{
  "n_experts": 16,
  "hidden_act": "swiglu",
  "num_attention_heads": 2,
  "rope_theta": 10000.0,
  "qk_norm": true,
  "init_std_o": 0.0298,
  "warmup_steps": 591,
  "batch_tokens": [65536, 131072, 262144, 524288],
  "doc_mask": false
}
Below are experts of layer 2 (counted from 0) of a mixture-of-experts language model. Rows are named router (the router's row for the expert) and show model dimensions 0-255. Each number is 500 + 50 x the weight over its row's rms, rounded and kept within 0 to 999. Numbers have three digits each.
After each expert's rows: a language model's description of what the expert responds to. This comes from a sample of Wikipedia text that the model never trained on.

# expert 13
router:430507527478486535504466594570552507534512468484533546476486553499424525522497433570431406500503590486464508514410526538533443494502531502461395578528477566424469510526644486397506484447545587521414583496500452546510548523596445453476398551553540444490475498590536533433580508447509491559470420422451488463507477426502445580450532519461501546518449558468474616543522513549467469461512431480481544505572453472568442416486474516531606512459500484555528571536536548460467460457508474499366520588417484590526539527495488478550433554535564513484533507517566506409485451409537577519528536551455499448440531460543492426486559481603490474550423509437435556441523559483532458464451454560421445513426390451551508543476402576536522469545441468471538429505436486536562542504543497
Description: Vowel-led middle pieces of words and names after ri, li, ra, such as Adri-an, tri-ang-ular, deta-il-s, Cla-us-e, Africa, California.

# expert 5
router:450426517431433541537443543543560494582467467415544553484413520485452531576530468532466430463563512414500496486462511566566510428473557496482461550448563503448432467476565500490512524488572533531452456445531421595537500415593457493551471494547572456536477457568473526436523529450571449523443510439498476534560482479528509590522500545463475541491383550547488582570538412540457446434448495479522527551536489399541474444430473534562559457418510464567487526527581576450547444448516468543470571585451443492598525470480511486605453559461575571434435431549531568438505495514502561550555490509457522452454575428473555519546532437545416550511448501402497584426580544483533465498464412491522452570466415438552571503414449507490456464520525512406511475558445434560498568519562453
Description: Inner syllables of proper names and long words, such as Rams-ar, Pes-ar-o, Pennsyl-van-ia, Bus-ine-ss, plus words like of, include, National.

# expert 12
router:411493517502483492539511621507568457528517507459640554501464569502421506530518429533477494506526518438504465539458539538562412471531580506471412563491493588473546504502617512416509471410564615502417582449542485601485522487591485495487511530540612469484480445531581571495582542466551438572453456459462477450532499496532445541441497527429485545527468548546456600505479458517526502490479436535482544496606448475474484401467499546520618497442488532501474565503541587481479475453546488514403546570434433541521505509452516537537414571548597506473531487509563538389524479452506537512509465538469502400397568443503476396501570436566419583561470512476463539503537551527570493485455460477473458527482436445553535495467396550551494502514447479435542404572479458561535535547520459
Description: Word pieces forming a second or middle syllable, such as et in vegetation, mo in memorial, ment in pedimented, ure in measures.

# expert 2
router:510463582528412561512438547586568550504539419449530537392392536458471521491484479602488423458461530451527461562438536559535439448529554553413425536576525524476404484460536493413520426428520531450419552462535466500521509438567460465492440541495529484560497448516570584453492536480518456547488467478476468482593558445512498562464511522467515500520439571486464515524536509492494546506508511534546478562519474444559462499470402498587574482494421473449408542525506550470547459430530506559443453554427446567505563492476485456571429494543654590449465452517549549409397461439614535514529553490499483491430572482566518449543546458559439570528451567460443532472590609497526494526459474545412411485493507457514545555492458541488469483561532459458537435474439517605490542543526594
Description: Auxiliary and copular verbs such as was, were, been, had, would, plus table pipe separators, and the s of there's.

# expert 11
router:409409539459487594537468591571578504517547467437519513473404512524445492557534459589514432508535493410549509512440530571506497482487553518492473552473487504496408525435520518495465468447588492499428523477577451574553538437585472468508514458595623490518501458590494579413533544504579434531445499425498441529551458469501480583502460522432519529521443579538460563551492446542513465470466495517553543496537452444575487498440453537542530397458527434496458536507546520501523459411497486503448585550420428485586539423464517485633433492496560552416361427550501542442474469477520582546477531551481506460447593452546577462549548454588438580495461486459540594427494511486525461502482444468504498537471395430579580507425472532478442447532544491454501469541489437533534551541563515
Description: Consonant pieces ending or splitting names and words, such as Rosen-th-al, Keshtman-d, 1-st, clipp-ed, Pass-port.

# expert 9
router:483459565461464502592495505533542550532492483453564527457444528501458491547542462571483452440582559442446420556494622586537513416479542557484493500508543581511457491479545433481532495398601479465413591471469466563491502461597500453506452568529522449549436456538498566447538535514566481560454466486465469488541536496554425579434520596474423549528388610573485557529574478550481520483511467443529523510534492512552469495454448583493564486444510450496432592634574529436520474491533478581447512536436504518558501500438517483596441510593532600420490438511597505456457466459541568491534464508446501484456559477513487437547567452563420519566488538483438550419546536502557483453491476448460396539447454501543525526470439540551429448518485412472543473553471506596553498595566541
Description: Verbs is, was, has, table separators and pipes, and word pieces after a capital letter, such as P-ed-rosa, C-ed-ros, in-ve-stigation.

# expert 14
router:423475562431489564562451551510565518528579469470553550409442580517429548561537437554460408448513549426511454524513570509569434463499589533481471569519554592450472476461559450495512471490539555523455595493516487566494524466542468479540413559507600452534488450530553530468544490445563478595470446465441479512553517470516495499452555523474483542571461543528457528563564404583431474489420410525515545532543424519547491503473477605496603479455485454463436546627577532427503470457568440514427530536426406536518520440427540503541425555545542550450480412547571478455480471483537565511519516524413519450465494467500516405551553451557423532524474565475452547444547568498496454480455427442445444552419460442549532521449480588509437480505450431444568457546445482562543533558528565
Description: Units after numbers such as ha, kg and degree marks, line breaks ending table rows, opening parentheses, and in.

# expert 10
router:508440526450503594558472530512643552481551443436499492422458538521399510509526511572510373441560599472501522533439561450566463494461556535486418547575499528520456500446566463435563465448462558446462548479572435532507512507578448438510469515526576514505460455523554542466449527412538459575399514460466471437519538423479480506416545513467563521525481527476393541522513413527501452448519454480587509512549498494502500478458427578574587430488538474470489495534530547457501478462531502513461485630367422486531459452436536514590442509535591553478443465518527520455477452491491574562503534556450467517462511449462482419538572449611471562502472524448449626388496516473538473468444431471448440564430475491533612488480420550505459512541485449494510414550433416548527518516491492
Description: Suffix pieces ending words like Touring, Routledge, southern, plus nationality and place words such as American, French, States.

# expert 8
router:457463547523450501523466508578536558583497450402531599424419515496453547545558421562455402493495527468464412579464591529557502423498546545432435519482501578414429479492593455388547485478595542486459576469495494546524529527564442468532464540507526436531475437591476536472534469469541477556491447484455520488551526378590456594514571566485514538561402550526470571527526480498498458487525477442520473524538452472559494508496448541527596529474439506519463536599548565418547414456483399520448495552476450591550531539494495481558429540500510567453504472502564538449425472453564560493510501559371500507459503463552527465498585408565431469545433517430461476413516590480515460542473470492496457507418409422499526535470442560509427469524471437429491468517419472569547524518537515
Description: First tokens after a line break, dash or pipe in lists and tables, such as Lowest, table divider rows, C in Clade, and the.

# expert 0
router:450486517454488585525445568542586500530550466457499536488479523507439487590486491533474388429546592409468478563495536492530481510514527513487416572520534540451446478435573459445527462453505538481432504462554473490513489432637488465572453494524624466503440467584546568498507530465551490565362436394465448511526535511520491530481479515405526549532408523481423525566522441478505483466470535490624558586554432508504482476479450533522567406464439459563455521496509546491525484391508493524449527514387457519558547478449499508540462507542620586470423465576524608468452459459493567542484557574489486494382533440505595465520567492585390628538502478458434557474529525487491484512458459500444454538493427475512583496489466495494418479542455450448488473545440440550481524575477498
Description: Endings that close a word, mostly plural s plus ed, ies, ers, ations, ally, as in archives, players, hours.